From a checkpoint of a small mixture-of-experts model trained on Wikipedia.
Size: 12 layers, width 192, vocabulary 21458, 53.7M parameters.
Below are experts of layer 5 (counted from 0) of a mixture-of-experts language model. Rows are named router (the router's row for the expert), gate (a neuron's input weights, with its number), up (a neuron's input weights, with its number) and show model dimensions 0-95. Each number is 128 + 24 x the weight over its row's rms, rounded and kept within 0 to 255. Numbers have three digits each.
Before each expert's rows: a language model's description of what the expert responds to; "comes after" lists some tokens at least twice as common just before its tokens as in all text. This comes from a sample of Wikipedia text that the model never trained on. Tokens count by the router's weight.

# expert 17
What it handles: Units and measurements. Unit words and digits following numbers in measurements, sports results and coordinates, such as km, m, ft, million, relay, 100 meters.
comes after: "0", "5", "6", "4", "7", "2"
router:125116164127129123130100142113116127121103121146100118131134184115172134090112152135131120117158126119108124141140117110132120087095140135158152106144154105158130104156125164140119140123132122100176131111130120119129204116107074145159180161127147099169108120123102077141179085158105153149
gate0:102139137110116142164181116110151107155122089156129137110126090094145090123156164108121149111115089123124132143142135144124150147156120067169139137117104149101122154158110082133152122136145161107120102075131122063122169111150132153122101136116137154138146151118150137162131094139160113126
up0:088155133132138156124148104140126131147159091155101102076130118125139102155112165102149129100119099110122098153113086101114180143121147096130083139130114182087154120130115107128120112120130108118178150024147117112120152119130131120106152126125164155116094168145121122139127116128180160137
gate1:093131134104113135136127126064114135145103081130093135139077169133165180102112167135084174132125114128078138124138117159159123128130106105113134127117160112128153159148122151156151117113144165081152118079144119108079153123110113093123126120116168131135137146087138117174123170157100162119
up1:137085144154118137129157110106153112131101098107089144131079150148104142107155166127100141151152122138098096084104114157154105131134123131115155125111146137153153146147129172120146105149135155069115135105145148115088139128106069101105113144141136111122169140122131130122125136164101120130
gate2:156071108106095149109129086154145137120127133139151142136109108102113118097121110148089148138148108103122130165118095155119086121091143109181162081184192105119111153129116124130138124107093111144108110122152114162091165145103099139143192124166131153158110119134125151148130105123121137098
up2:150113117185132151130122133145186137099148132116100122104143138159121150095175103132146110106121110118104131143121104143109161114108085120151156147140155172135071185135150120114184126157090071138162132182134157158142132152166118162166133124104117096136127149076118153148141124110129106142
gate3:091096168148128171169136135134161106131081124130115122102105132095113136104130157130181112142137125141140117155116124113140167137120127141090081083150127161150098106126115128100123141121138138144146150109139128118108124138119111132118161143100162072170117103145119121099162106117143098143
up3:113108120108132122164137125118113097161110114133135144130073115134088112123125117140135157120191091090171146169159120107161156164109113102149109113109118094182137126108122154124110132145134115167140113136108144157111124134150141124142098131135126109132164131111150116127103124086153118119
gate4:155097114150179125110108110119123155112107131126107133163118155156131101148164122125168162162096096096150133141159120145098119116137118166164096167129160116169130109141159125106157138121106109089121117116102159173165154113139149115120121141105122125114133142146132097077154115111096140110
up4:119131154080105165136139145118122127111131099158129126069136079108105142118098128134124145147134172132105149115133122121148165123154112088058124102127119155107125147134118122160136146123151120163099132175100084110128122110138088133123126159173135151150142130108146141127110127154169083134
gate5:112157145158161083111159088132172095118145119176099143163151156126099178084117102117102125135121126131095118142155115145133095101139128115123117101143139147108145098094100125175158180135124142107115161158097125123145116088118111117123145106118117126147120119149115135116177133123158089115
up5:160151140093102145105144140102084154151123154097140098132079149138134088147130112115172112116161124116117165156106122128113171150116134120141167172089123107166093173185120113084089077099147122128141098112107123138163142177141126146121103129135144133118118118119150132167111137144106159132
gate6:124131150143143098121155164149153111125096102083138138129141159133121130076109127087136147131134100120075161096177110153156109141113168147163105170158119143073163127119107154105121120143187146131146157117137148096114134085175100120158141140107102128155134114116139144145163107124118153142
up6:153139154111115169135126123087110134115116110147102105110111134124151154169112148154146137091104169165137143124109171121114168136184085123134097091112125144119124111167112102185147126131130164120131091157112149167087128164085141185112079161152147126129097153099164158142148181095113099128
gate7:150151135107103153127102153099144107116079145083147124134160149167138127135114187135134117127109120100150179157125083108140099135133123167132106118170129150162119120106178131124137156112097110110132097129141159161113161177147138141144152137134127094117132165122101091141197080115134115097
up7:157136118087138106106147079130151135117132098135122142104150128105114149155140151138130135136143157162113134107171135153131140154168155113125138150111098112154117127133141166170157144098173130122123121150146117137117100118157138124125110144156116112116145107120111105131068180110066112153
gate8:142114134087109146121135134141132115112101132138125126139122108126153181150149112112139097091129128149124158123111137072113104110163174103145169154113155099173117136176098107154099137088109124164122142194129140097156138172135163162144137087177140162162140163132115161193150106162129114105
up8:168124104135127127155112198144123111117142155087144115149109080099121100149137117102110141090108136091140133142133069191123131132101119097088125108120098106116137131093157164161148132167153113141143123104134094111144112132113157126154163130134121153105136113146144124110112105159126162183
gate9:148150110151104138152098144160159126106154110164118115153141101112174065156137133086149131148162168106154132142115116122126087151092126131134123139088091146118138130134162086115147141100148160076142124140122122123119136130154096116160125124129133134112084097171112109143167089123166114109
up9:122137128149118138114105140120155101097149122157067132166136124125162089146116133108154091130133145127152160123100092107131156172082103134152112123102133109097129106151149067121119132095140137099153129128135138105094160102166107101150128129150127132113069063151131124142168084131173105103
gate10:108119145114144169112109101110141150107086125136134121129162077128127132133097157098147099096077156163128113098130180140116135096084172165166101116120155104126153125142156125117149130134106144111122140098149143182123111151157103109126174152134155131126100185097150081116184128113083142161
up10:125146116135156136085132143106113103163114061163123126122146111094140159131115126144162125143129097119101089135111154158153142127104127093147078116114116178153142133148109113149109130095142132090138139131155117164098132156119148165182114118110184128129110132163126141118170205114131129094
gate11:106151153093141118140093120124094108154150109148149144129133154117117154087109125137159098086131068155129154157148129117147116175106081102130118129155122155152152101102115131125120149140114134123151099106117149101135127133074145131139175147122187140150146096098139123118146097111116120163
up11:169108136189095119145115136100153136158114137167085120130085083092136133143128098087118141153096116121155101122158169142117151119163113107094123096101131148099098099114118124130107109142132130098126162116168116142139124077147132116085101157121121122132143119131153120131107112167114135122
gate12:161134127141135131103136120175143099107111163162115142109137149163103134132102093063132124153141096178091131151150112138119136088089185138128137144146135173161116102161105134125109131126158151100182106097120153124135116104107110112145151154154116110156124107100102130093115152130090101179
up12:106120161117138126113127133132139138132131103103077097116134053142143156127131155133172101102125153115089145160107139147123105155104143086111151161075108148146096123111134100107137164106173144150134120135136146101110122122137112149097161138137168126134135120086106126116144087133116157110
gate13:134119118111100159136114105130129117094155137127117175127154148163103149058137106128136137103096105119076142174144148148125096095156147113162116172132135088137201159120097133110142120104099134100123133143130151137125177131121109149165124135125132136123151071137122093138112186129162153080
up13:120135130120167145148114126141169173089139074125117158080142122121105101110127139194159162100114175152112127158108131097144167130109143144126099186111132122138159123153150157142094133135145107116160131133120093114113108148079105176157104130136107120147159105107134120143132135138131116123
gate14:130116134152126146126130106106144086099119099140114121150143106126101081127135101104132104148152109095139104141142146100116118107112120123147110089135172149159126148123135126169131162156128091129154131087175116107119141140149136094165164102124115131158116127130129128089095123123112162097
up14:100146118113153133100143108178152175141120133133148107124098146107127167141151153176157142114103173186092125123097113160123147141124139135107124130132098150132131121139124138112153081122133131135100114114109131141086130129086111132080082159109139148089129136138107126150149105088123090145